config = dict(
    n_experts=12,
    d_expert=192,
    activation='swiglu',
    router_score='softmax',
    n_kv_head=5,
    head_dim=64,
    vocab_size=12468,
    rope_base=4020.0,
    optimizer='adam_variant',
    beta2=0.95,
    schedule='wsd',
    decay_shape='linear',
    batch_tokens=65536,
    doc_mask=True,
    steps=3885,
)
Below are experts of layer 11 (counted from 0) of a mixture-of-experts language model. Rows are named router (the router's row for the expert), gate (a neuron's input weights, with its number), up (a neuron's input weights, with its number), down (a neuron's output weights, with its number) and show model dimensions 160-319. Each number is 128 + 32 x the weight over its row's rms, rounded and kept within 0 to 255.
Before each expert's rows: "raises" lists some tokens whose logits its average output raises strongly, later layers aside. This comes from a sample of Wikipedia text that the model never trained on.

# expert 9
raises: ",", " and", " ("
router [100 107 150 108 134 124 169 155 114  87  63 174 156 173 134  88 110 125 136 103 112 157 117 123 129 116 141 159 150 140 193 113 174 129 196  51  69 112 138 122  91 115  92  89 120 120 159 114 122  78 112 123  85 137 201 184 130 123  69 125 205  87 153 157  74 168 199 119 112  71 136 100 139  80  95 183 114 152  52 134  83 144 130 151 127 121 134 101 115  65 166 111  90 100 115 114 162 125  77 140 106 110 139 113 106  71 163 128 179 169 150 113 108 129 140  92  85 133 114  98 134 141 135 135 104  83 120 140 149 125 162 170 186 111 167  97 124  83  61 171 104 157  84 104 140 116 110 109 179 107  63 131  91 176 143 171 157 148 162 101]
gate0 [143  96  89 152 167 113 158 102 153 152 166 145  78  93 113 107  87 140  92 154 108  98 129 133 139 129 148 182  37 146 100 165 138 130 123  80 217  49 171 132  89 127 103 174 167 158 122 165 135 152 163  54 155 122 132 117  89 111  93 161  62 142 151 113 146 125 135 127 152 109 124 126 111  68  84 169 175 167 116 127  95  71 121 126 117 177 118 144  94 116 115 142 127 124 145 193 127 138 136  84 151  90 120 134 125 145 120 138 109 120 104 129 142  95 131 122 167 132 169 158 121 137 140 163 154 141 191 125 152 139 116 159 129 125 122 148 147 128 163  95 111  32 133  93 147 120 198 109 162  70 138 142 105 148 105  99 108 189 124 142]
up0 [119 114 114 128  97 149  89 179 118 109 133  73 176 115 167 161 129 108 147 100 176 109 144 146  76  95 124  88 161 103 127 146 142 101 151 171  58 142 152 152 127  96 109 105 168 114 130 168  96 105 167 183 115 160 104 101 123 151 169 132 196 145 189 108 184 134 115 115 142 165 202 168 126 135 124 120  45 101 101 112 191 153 121  83 158  99  87 110 190 184 115 114 133 191  98 144 135 132 144  91 101 204 139 163 126 122 113 170 130 146 146 118 107 183  89  87 127 128 104 129 148 115  97  71  98 139 103 114  61 185 107  74  91 120 104 129  89 124 158 160 149 174 140 193 168 167  82 141  87 175 152 122 197 116 214 147 139 134 103 101]
down0 [ 82 120 126 111 121 141 109 141 153 102 172 168 179 148 139  72 120 170 106  93 106  96 100 166 146 138 145 110  72 139 138 122 166 119 182 153  86 139 143 115 126 160 164  97 143 106 187 181 129  91 138  80 137  92  90 120  93 121 189 110 165 122 190  97 115 154 121 120 119 133 117 136 116  71 115 117  92 138  92  97 203 108 110  98  97 142 154 174 146 168 117  97 130 107  91 105 112 113 137  85 122 106 101 115 111  76  97 185  95 163 149 137 104 141  80 135 145 111 108 112 136 126  96  68 107 159  93 106  97 147 142 108  78 118 104 201 167 146 155 166 138 151 117 180 186 205 165 123 142 108  98 106 137 126 168 154 106 144 115 123]

# expert 4
raises: "\n", "The", "In", "On", "S", "==="
router [144 153 118 167 132 165  94 119 178 117 153  93 124 130 111 142 174  93  55 151  92 137 127  83 112 142 105 160 143 113  49 118 122 143  80 152 196 156  81 140 122 105 116 195 105 163 140 155 122  99 127 112 127 168 233 127 172 155 120  84 198 170  95 125 101 178  82 151  89 122 131  94 126 114 150 128  91 153 127 128 161 137  88  65 164 128  96 157 120 155 132 101 144 107 176 165 132 189 110 120 107 110  80  92 174 101 147 130 114 120 126 182 173 153 120 132 109 166 126 112 117 125 131 146 119 136 102 131 149 155 142 117 177 156 102 104 142 122 164 149  51 129 153 170 209 172 123 126 123 144 152 148 178 122  94 205  44 132 125 122]
gate9 [110  77 125 140 131 140 137 103 109  37 148 191 118  67 174  44 148 178 120 158 111 142 150 150 110 113  88 181 179 112 158 114 147  90 116 132 147 103 137 134 107 132 122 118 108 155 154 138 109 169 140 166 215 126  93 122 141 124 117  92  81 140 119 106  85  79 129 108 146 108  98  73 108 116  85 124 158 125 153  72 152 118 165 179 108  89 205 109 116 136  73 154 170 138  65 146 120 154 141 114 117 123 225 130  98 119  94 143 172 137 135 111 194 119 137 209 118 127 121 164 115  99 132 114 139 148 152 125 110 101  86 142 134 117 156 107 160 152 135 166 119  70  84  67  81 111  85 111 182 117 111 103 110 120 115 109 107 194 167 143]
up9 [167 108 140 119 104 141  99 108 150 114 154 146 106 101 154 140 144 156  92 183 165 143 165 133 133  96  63 189 136 113  91 100 148  80 150 137 144 123 124 189 119 169 101 172 129 130 191 188 116 200 137 143 158 104 157 127 154 109 155  83 106 195 148 117 128 151 107 106 114 207 158 152 112 150 141 134 125 117 128 114 164  74 132 141 123 123 137 106 138 115  79 164 176 132  82 148 125 204  96 112 105  90 195  95 118 150 103 174  88 101 135  81 142 131  63 159 118 143 119 100 172 109 132  98 143 201  83 119 112  77 132 118 143 179 137  96 101 120 137 158 108  97 110 121 172  79 106  95 125 118 128  61  79 160 124 108  91 211 137 132]
down9 [ 90 113 131 153 129 111 179 115 133 118 106 101 154 142 141 149 133 150 161 160 171 110 120 111 189 126 106 195 146 148  64 109  72 148 136 162 113 105 174 126  91 128 149 124 132  96  57  91 135 168 121 104 130  92  67 134 106 125 174 135  87  74  95 127 158 142 108 132 155 199 139 139  50 104   0 140 192 105 139 146  85 102 105 185 151 114 165 152 108 161 133 146 146 128 112  97  74 173 117 146 136 139  68 145 144 150 105 179  51 129 133 127 180 182 128 138 150 112 147 187 106 176 153  97 110 116 124 132  90  99  84 116 123  66 120 135 172 128  81  97 125 123  92 132  55 123 164  82 175 128 167 110 153 119 148 124 114 183 105 108]

# expert 8
raises: ",", " and", ".", " (", " in", ";"
router [ 80 141 138  82 111 126 205 106  17 126 187 151 160 101 118 125 144 154 145 120  73 156 130 138 110 180 171 145 120 153 179 129 145  98 142  58  99 104 164 147 137 191 102 110 114 115 158 117 184 108 213 176 130 111  65 115 124 167 115 119 149 179 122 132 106 108 119  99 118 121 162 140 123   0 134 169 162 150 121 145  72 131 151 148 133  88  89 115 141 111 165 116 137 172 115 146 103 142  86 130  94 107 106 142 114 138 165 165  89 139 136  81 160 164 137  93 138  83 162 159 148 174 126 102 160 135 186 157  69  80 103 134 154  65 152 132 126 157 110 119 151 127 193 147 145 143 115 189 121 139  76 160  82 180 142 141 140 137 110 115]
gate0 [158 182 104  78 176 140 120 106 166 183 148  71 169 185  93 135 114  45 172 127  82 146 157 104 160 120 129 127 114 116 122  99 151 138 147  94 122  90 125  75  99  86 139  94 143  83 132 140 166 163  99 162 149  59 121 133 129 126 192 122  96  71  66 104 129 124 101 160 120 129 190 125 126  97 163 161 192 105 122 162  88  99 180 137 170 117 141 125 127 115 158 158 142 128 148 109 151 147 167 133 115 101 147 119 124 100  78 124 102 170 147 125 140 190 153 183 131 121 110  76 108 156 134 153  97 126 136 138 120 151 151 187 127 125 193 122 115 160 161  88 156 127 101  88 142 120 167 152  95 142  74  98 112 161 165  65 184 174 156  57]
up0 [105 171 172 119  92 104 122 211 120 188 117 170 106 140  99 125 100  97  98  91  70 151  99 120  97 140 108 156  98 166 142  82  99 121  95 181 127  98  77  82 129  56 103 177 186 105 177 132 104 144 145 167 141 106 128 123 196 113 167 106 167  94  83 103  70 159 117 138 153 147 109 153 160 158 105 199 178 180 160 252 123 131 153 160 156 104 176 132 133 102 127 101 115 143 149 105 138 118 204 145 135 148  94 197 124 140  92 147  96 126 143  93 151 144 159 151 122  95 128 137  66  97 135 178 145 151 100  92 121 128 104 131  96 159 173 129 132 104 135  97 203  75  98 118 173 163  96 134 167  96 119 153 179 145 127 116 123 130 149  91]
down0 [121 156  68  83 186 114  95 140 121 127 150 126 129 136 150 105 119 104  93 155 170 144 157 152  85 127 102 203 148 129 108 148 166 119 103 165 151 154 161  98  98 131 169  98  93 162 107 191 194  89 146  87 170  71 118 128 103 138 125 212 127 145 121 130 131 109  95 110 106 115 124 155 166  89 162  89 190 110 143 109 126 128 195 140 122 148 127 123 101 134 117  81 157 100  76 135 125 127 163  89 129 116 105 101 145 132  75 125  67 129  92  99 163 121 158 128 141 161 155 157 157  92 171 118 191 143 142 191 110 125 110  83 125 122 165 167 179 157 131 100 158 105 135 102 130 139 135 128 103 125  84 154 113 108 199 170 168 125 131  91]

# expert 2
raises: ",", ".", "-", " and", "y", " ("
router [134 140 146  77 116 130 130 100 138 130 156  97 151 129 121  95 132  95 149 114 173 125 105 138 204 147 119 130 126  79 125 130  76  90  93 129 179  59 153  94 132 126 132 149 128 208 110 130 153 115  77  38  84 167 196 176  81  94 120 169  97  77 150 174 140 104 106 114 134 143 165 148 119 164 122 131 127  89 137 142 148 177 122 154 156 114 122 146 171 159 102 229 119  96 112  76  83 100 103 114 178 149 109 105 133 102  99 139  95 127  95 138 161 138 121 132 174  57 198 101 134  75 148  77  98  99  72 126 105 128 152 101 125 138 171 150 107 120 158  81 147  95 134 124 117 120 213 189 152 178 155 122  93  78 146 149 147 129 139 149]
gate0 [149 158 150 114  93 116 140 139  97  91 206 180  86 145  86 160 155 144 123 175 118 119 212  92 145 165 189 109 183 123 145 159 115 132 142 103 131 127 134 141 147 176  57  77  57 143 136  80 192 134 180 116 165 101 121 182 136 117 149 161  39 119 142 150 118 147  94 107 141 201 142  89 198 152 132 188 132 140  78 156 180 124 110 126  85 114 144 178 159  91 158 146  63 104 145  93 155  65  81 119  97 132  73  77  91 123 160 160 108 114 105 125 152 102 101 137 161 186 120 147 119 128  87 140 178 184 193 130 165 137 136  66 144 161 147 155 124 119 142 170 147 171 128 122 142  53 165  90 102 113 175 126 115 120 140 138 192  87 165 129]
up0 [148 114  99 143 156 138 133 144 127 126 112  89 134 125 129 115 180 138 132 101 123 143  93 124  84 113 168 137 150  90 130 158  92 167 143 113 127 103 135  99 123 121 155 137 169 144 147 120 122 156 135 126 110 112 122 133 166 167 141  89 163 123  97 109 150 152 114 116 121 131  70 170 136  58 162 138 111 131  89 125 103 155 100 135 119 120  72 102 149  69 125 128 153 173 146 121 134 168 137 147 130  98  70 100  95 156 156 132 130 134  98 141  69 129 120  87 111 107 129 113 115 140 130 133 131  72 161 158 114 121 120 163 148  41  77 156  99 187 106 172 180 156 175 114 137 114  88 114 114  88  99 173  89  92 130 120 109 164 122  86]
down0 [136  96 134 117  86 179 136  74  87 130 133 114 169 136 121 170 109  88  60 146 115 127 120  71 146  98  99 182 124 131 145 173 168 119 143 101 159 112  98 109 144 129 111 130  46 101 185  92 127  99 169  86  91 116 149 122 150 115 166  99 145 149 112 181 114  27  63  82 119 131 177 106  96  87  95 164  85 139  98 103 111 148 104 120 141 133  97 139  89 155 158 123 177 143 139 179 121 106 152 143 124 166  89 104 194  86  96 119 109  90 101  78 107 159  53 109 122 129  73 154 129  71 144 169 135 132 155 119 111  93 131  93 148 135 117 155  85 157 144 168 169 194  76 149 101 117 163 181 124  65 104 100 159  42 100 138 168 105 144 122]

# expert 1
raises: "-", ",", ".", " P", " B", " and"
router [ 95 161  90 142  93 182  89 178 122 122  95 120 102 114  91 165 131 112 154 116 132 113 163 195 169 115 137 177 173 158 164 138 109 160 154 136 143  96 126 101 128 108 136 128 117  98 128 149 156 175 196 115 141  93 150  82 129 140 115 161 116 110 129 128 106 134 122 152 129  51  76 187 120 103  98 121 154 171  90  98 100 123 149 110  78 107 109 114 142 141 161  56 120 125 122  72 171 164 122 158 100 167 108  94 184  98 125 175  99 144 165  97  50  75  90 144 165 179 100 132  90 121 120 160 148 124 136 116 151 140 148 183  97  83  50 124 142 109 172 178 150 115 101 142 132 101  86  94 159 151  95 114 176 142 126 144 120  92  90 138]
gate9 [148 118 186 144 129 162 136 120 119 153 143 209 128 119 163 140 107 128 160 172 150 111 124 133 167 153 155 126  75 171 133  98 114 131  98 135 178 224 109 157 149 136  81  83 118 129 107 110 140 127 135 117  46 163 106 103 126 142 230 121 133 150 114 112 109 161 113 105 112 128 120 137 135 161 144 118 178 165 123 165  90 119 133 126 143 149 102  86 127  97 137 105 128  82  90  90  87 113 152 161 132 116 141 146 177 173 118 139  78 157 188 195 103 142  89 128 174  97 117 132 164 125 155 171 135 171 122 137 136 148 100 137 114 155 137  76 147 116 101 121  77 142 154 141 167 119 103 104 142 105 126 163 141  86 109 111 139 136 138 109]
up9 [134 109 119 169 159 198 173 143 157 113 129 181 117 158 173 151 177  98 114 109  83  55 138 123 167 117 118 167 158 154 145 155  86 153 141  94 100 168 168 179 122 130 104 120 110 148 120 165 170 134 117  82 110 150 164 103 123 147 139  86 161  98 102  97 140 132 109  98 204 153 134  87 117  83 103 114  56 131  90 106  83  75 144  95 111  97 121 160 123 126 137 133 131 179 104 122  69 143 151 172  87  99 101 104 157 124 150 100  81 164 138 151 113 100  52  98 123  92 119 101 167 113 146 146 154 135 135 161 126 117 113 151  84 108  54 127 108 143 138 149  77 172 108  80 160  97 110 105 104 147  99 176 125 155 150 130 120 203 130 102]
down9 [111 165 126 145 142 113 114 145 173 140 133 159 163 145  97 108 109 149 117 178 179 105 121  90 124 121 134 144 148 149 148 124 152 176  93 121 133 125 148 157  94 136 106 104 100 176  75 176 127 143 125 167 125 103 152 116 110  89 153  91 136  76  71 102  29 134 159 123 159 173  67 103 154 127 157 104 117 110  76 159 151 174 160 145 130 102 115 145 114 124 140 108  75  81 117  88  67 151 174 115 214 121 151 132 150 111 120  91 139  96  85 115  97 137 153 115  93  71 183 137 144  44 150 121 124 119 126 112  47 144 141  95  96 141 174 124 106  89 122  69  82 106 152 114 128 146 104  95 194  98 210  89 140  96 192 120  91 121 193 166]

# expert 0
raises: "2", "1", "4", "3", "15", "10"
router [139 170 175 150 175 122 128 138 212 150 153 112  83 165 151 112 139 120  27 118 162 115 150  40 108 175  81  83 199  93 125 153 131 157 181 211  98 237 167 119 160 162 156 187 126  71 130  78 155 127 118 151 172 131 107 104 143 153  75 120  98 122 129 142 166 106 117 184 122 194  52 152 161 131 153 100 117 117 106 141 148  98 122 115 131 110 142  96 125 119 133 108 135 136 113 171 111 103 249 133 122  84 150 146 163 119  87  95 182 105 135 142 115 122 152 133 127 114 178 102 124 133 130 163  99 157  85  48 184 188  83 119 109 121 212 120 161 148 114 124 149 149 154 107 172 128 158 121 117  92  88  99 121 141 124  84 129  96 158 128]
gate9 [125 130 150 134 170 164 107  93  88 126 194 103 122 151 104 111 130 116 138 131 148 244 157 121  98 126 175 122  89 113  83 160 152 118 178 160 173 146  84 110 172 148 147 143 126  91 168 114 124 142 123 116 119 136 103 122 130 100 147 104 137 192 131 120 104 143 116 142  92 118 129 130 156 173 159 164 126 120 106 134  87 112 220  99 114 215  93 161  83 136  99 149 115  94 151 111 147 121 110 123 149 171 149 170 161  65 118 146  30 115  91  95 131  88 118 157 109  69 118 152 112 182  82 127  96 160 114 113 107 108  73 139 151 138 101 119 178 109 117 121 143 124 137 146  76 124  90 179 141 102 161 108  73  98 120 107 132 156  88  85]
up9 [ 99 147 143  83 127 151 136  98 123 127 178 131 158 166 114 133 137 151 113 204  66 171 170 130 132 133 112 128 156 167 138  89  90 148 136 110 141 101 123 143 115  62 105 138 194 182 145 133  85 141 135 117 100 142 140  99 196 145 153  92 152  72  77  67 133 181 178 131 123 189 191 139 137 129 111 164 115 124 133 129  77 128 132 110 104 158  69 118  89 142 147 135  37 179 157 102 121 132 100 143  95 137  82  96 190 139 153 158  87 145 141  84 155 207 141 146 179  78  68  88 111 132  85 128  81 127 181 139 163 114 132 131  91 141 138 173 135 183  95 117 129  78 115  95 142 134 102 124  98 126  88 127  94  74 150 138 121 162 150 120]
down9 [112  93 113 126  97 138 154 116 115 148 145 104 108 141 153 131  84 129 100 168 128 158 133 142  69 107  92 141  89 107 145  71 157  86 138 116 114 131 120  79 165  75 171 120  98 152 145 117 175 106  68  94 154 137 118 128 156 128  71 160 234 109 123  98 155 160 161 123  53 116 155 124  75 145 117 102 114 142 175 164 161 113  98 101 138 170 142 176 108  97 112  83 176  80 127  86 109 117 111 129 106  36 144  60 187 154 121 140  89 144 136 121 124 128 148 108 141 116  97 161 109 175 106 162 123 131  98 100 184 189 159 111 139 157 181 188 112 161 140 150 124  96 149  83 140  89 110 161 106 119 148 129  99 126 145 119 143 179 137 115]

# expert 5
raises: ",", ".", " (", "-", " |", "/"
router [145 154 116 129  89 107  81 129 122 123 138 121 183 118 198 140 124 161 181  83 116 157 141 141 175 105  73 134 116 177 180 141 123 183 151 113 144 139 152 119  84 126 112 111 164 148 114 139 156 135 160  99 172 120 189 112 143 148 142 103 123 155 203  90  96  78 138 161 124 138 157  49 122   0 112 136 100  93 151 122 149  68 141 117 132 154 160  94 136  62  64 131  91  91  83 133 104  91 113  86 179 113 147 127  95 118 168 118 138 117  99 129 167  91 138 160 136 113  68 134 100 208  84  78 144 194 177 108 111  76  95 127 131 169 120 148 126 157  64  65 102 137 141 120 114 130 101 172 178  92 118 149  96 140 141 117 139 152  79 153]
gate0 [124 114 173 116 153 129 146 118  77 160 128 133 161 123 127 213 134 108 131 144 129 122 132 156 164 150 127 135 129 123 160 157  86 106 109 131 123 121  71 104 157 112 144 145 160 119  59 165 132 125  91 191  91 118  77 121 107  90 120 156 139 127 126 178 126 165  83 177  79 127 185 186 139 102 156 155 130 166 120 125 115 122 103 163  83 150 114  87  67  92 130  78 104  89 143 164 154 196 140 112 143 126 126 167  97 140 100 109  98 130 155 153 128 161  96  92 124 132 142 138 132 109 140 157 160  97 121 131 160 181 173 117 133 153 183 105 124 102 229 117  78 174 140 142  76 109 107 111 217 123 124  88 157 150 181  99 135  92 127 169]
up0 [101 142 144 163 115 111 149 137  36  81 123 156  80 148 154 136  92 108 108 166  98 136  82 147  69 134  84 177 100 177 121 164 119 172 135 126 128 149 168 129 143 138 143 109 126 140 117  89 155 125 145  75 106 122 167 101 139 152  97  76 190 120  87 120  86 104  95 124 192 127 138 104 153 214 125 105 107 146 100 146 126 153  98 112 183 100 107 146 131  80 171 151 117 175 129  60  91 111 186 162 135 157 134 114 131  91 155  96 133 139  98 165 128 138 133  76 112 155 131 154  81 172 103 124 151 156 113 143  99 124  69 167 149 110 132  87 125 114  84 155 196 132 125  85 137 191 120 129  76 150 150 144 114 122 107 130 127  92 154 119]
down0 [107 111 125  89 153 163 108 175 160 209 111 138  31  92 140 105 159 116 213 110 118 166 125 129 109 174  98 157 110 118 178 141 103  95 103 110 151 140  91 110 166 194 142  94 111 104  87 144 109 123 162 126 169 144 141 105  85 134 158  77 102  99 145 101 102 122  52  86 125 158 149  83 101 141  90 166 151  94 159 113 116  81 121  77 126  85 112 172 188 168 148 110 110  70  66 117 100 107 156 131 110 123  96 137 121  82 118 100 180 120 148 109  74 111  84 126 110 158 148 155 178  84 119 141 144 121  98 150 123 243 131 119 116 105 154  77 134 132 166 183 137 113 177 152 119 109 175 146 129 110 131  98 186 159 119 119 100 186 152  95]

# expert 10
raises: "as", "od", "it", "os", "at", "or"
router [125 135 139 135 153  95  79 103 143 171 146 163  68  79 115 146  79 134 130 129 156 133 123 179  46 100 186 139 121 142  58 139 171 133 133 119 173 123 167 101 135 143 104  85 138 189 101 147  97 139 143 156 121 115 160 110  88 119 157 140 114 111  98 148 131 142 111 151 172 117  93 145 103  29  92 121 140 128 137 117 142  98 121 173 142 149 168 170 130 139 123  81 102 162 106 132 105  98 136 123 134 179 169 117  94 183  67  54 121  94 116  89  80 120 128  96 115 156  65 238 180  74 127 149 148 187 116  91  79 113 123 100  52  82  94 162  94 123 192 130 158 115 141 101 127  98  89 101  94  91 163  98 173 168 158  88 138 180 106  90]
gate0 [117 173 174 138  51 100  78  97 116 144 118 150 192 107 154 141  93 113 156 148 142  86 139 125 115 133 100  78 116  99 138 164  80 125 123 106  87 124 158  88  95 103 108 175 124 164 140 129 144 169  71 128 119 133 149 147 217 191 137 144 187 147 123 131 119 128 142 131 125 161 146 151 105 132 116  77 158 140 133 124 117 149 158 104 108 131  81 168 143 129 158 130 147 129 115 102 122 126  73  71  77 148  78  88 115 191 132 112 117 160  78 154 128 181 145 111 116 147 132  95 153 116 140 133  97 121 161 148  70 141 120 186 117 139 119  99 140 147 149 156  91  66  45  94 176 175 174 157 109 149 164 179 126  89 135 143 162 114 159 174]
up0 [138 123  81 130  97 125 142 116 110 129 195 125 162 109 158 138 154 122 198  71 105 121 126 128 130  90  99 196 139 131 134 132  82 180 184 106 125 112 141 121 149  42 106 143 143 151 112 166 155 182  85 117  94 107 159 127 183 118 137 167 120 125 163 131 149 123 121 177  89  99  92 117 148 119 164 132 131 171 113 155 160  71 109  82 139 142 173  61  95 122 146 173 141 128 112 147 122 128 106 102 124  86 127 155 175  61 127 107  71 158 104 112 179 109  75 122 117 130 161 172 153 135 120 125 109  67 186 137 161  73 129 133  69  84 152 130 137 141  97 123  87  72 114 177 149 106  76 175 157 156 144  95 129 151 220 181 110 180 126 125]
down0 [107 100 126 126 118  79 102 165 149 133 119 110 126  95 113 115 133 121 152 119 103 124 118 114 133 154 142 131 206 138 149 112  80 136 148 115 184 155 138 112 148 165 136 143 104 104  99 190 182 158 170 128 195 111 121 134 135 191 114  89 117 119 173 175  96  69 217 154 124  65  91 188  84  90 128 147 114 138 103  80 199 173  93 124 154 104 170 151 116 146 157 140 102  56  62 114 161 142 131 196 154 178  86 141 134  83 145  64 120  67 150 137 107 111 144 187  92 149  83 121 141  97  88 127 120 124 112 149 137  97 183 120  29 104 188 141 129 175 124 122  81 144 142 117 159 158 131 116 155 149 102 128 170  91 127 123 120 161 113 143]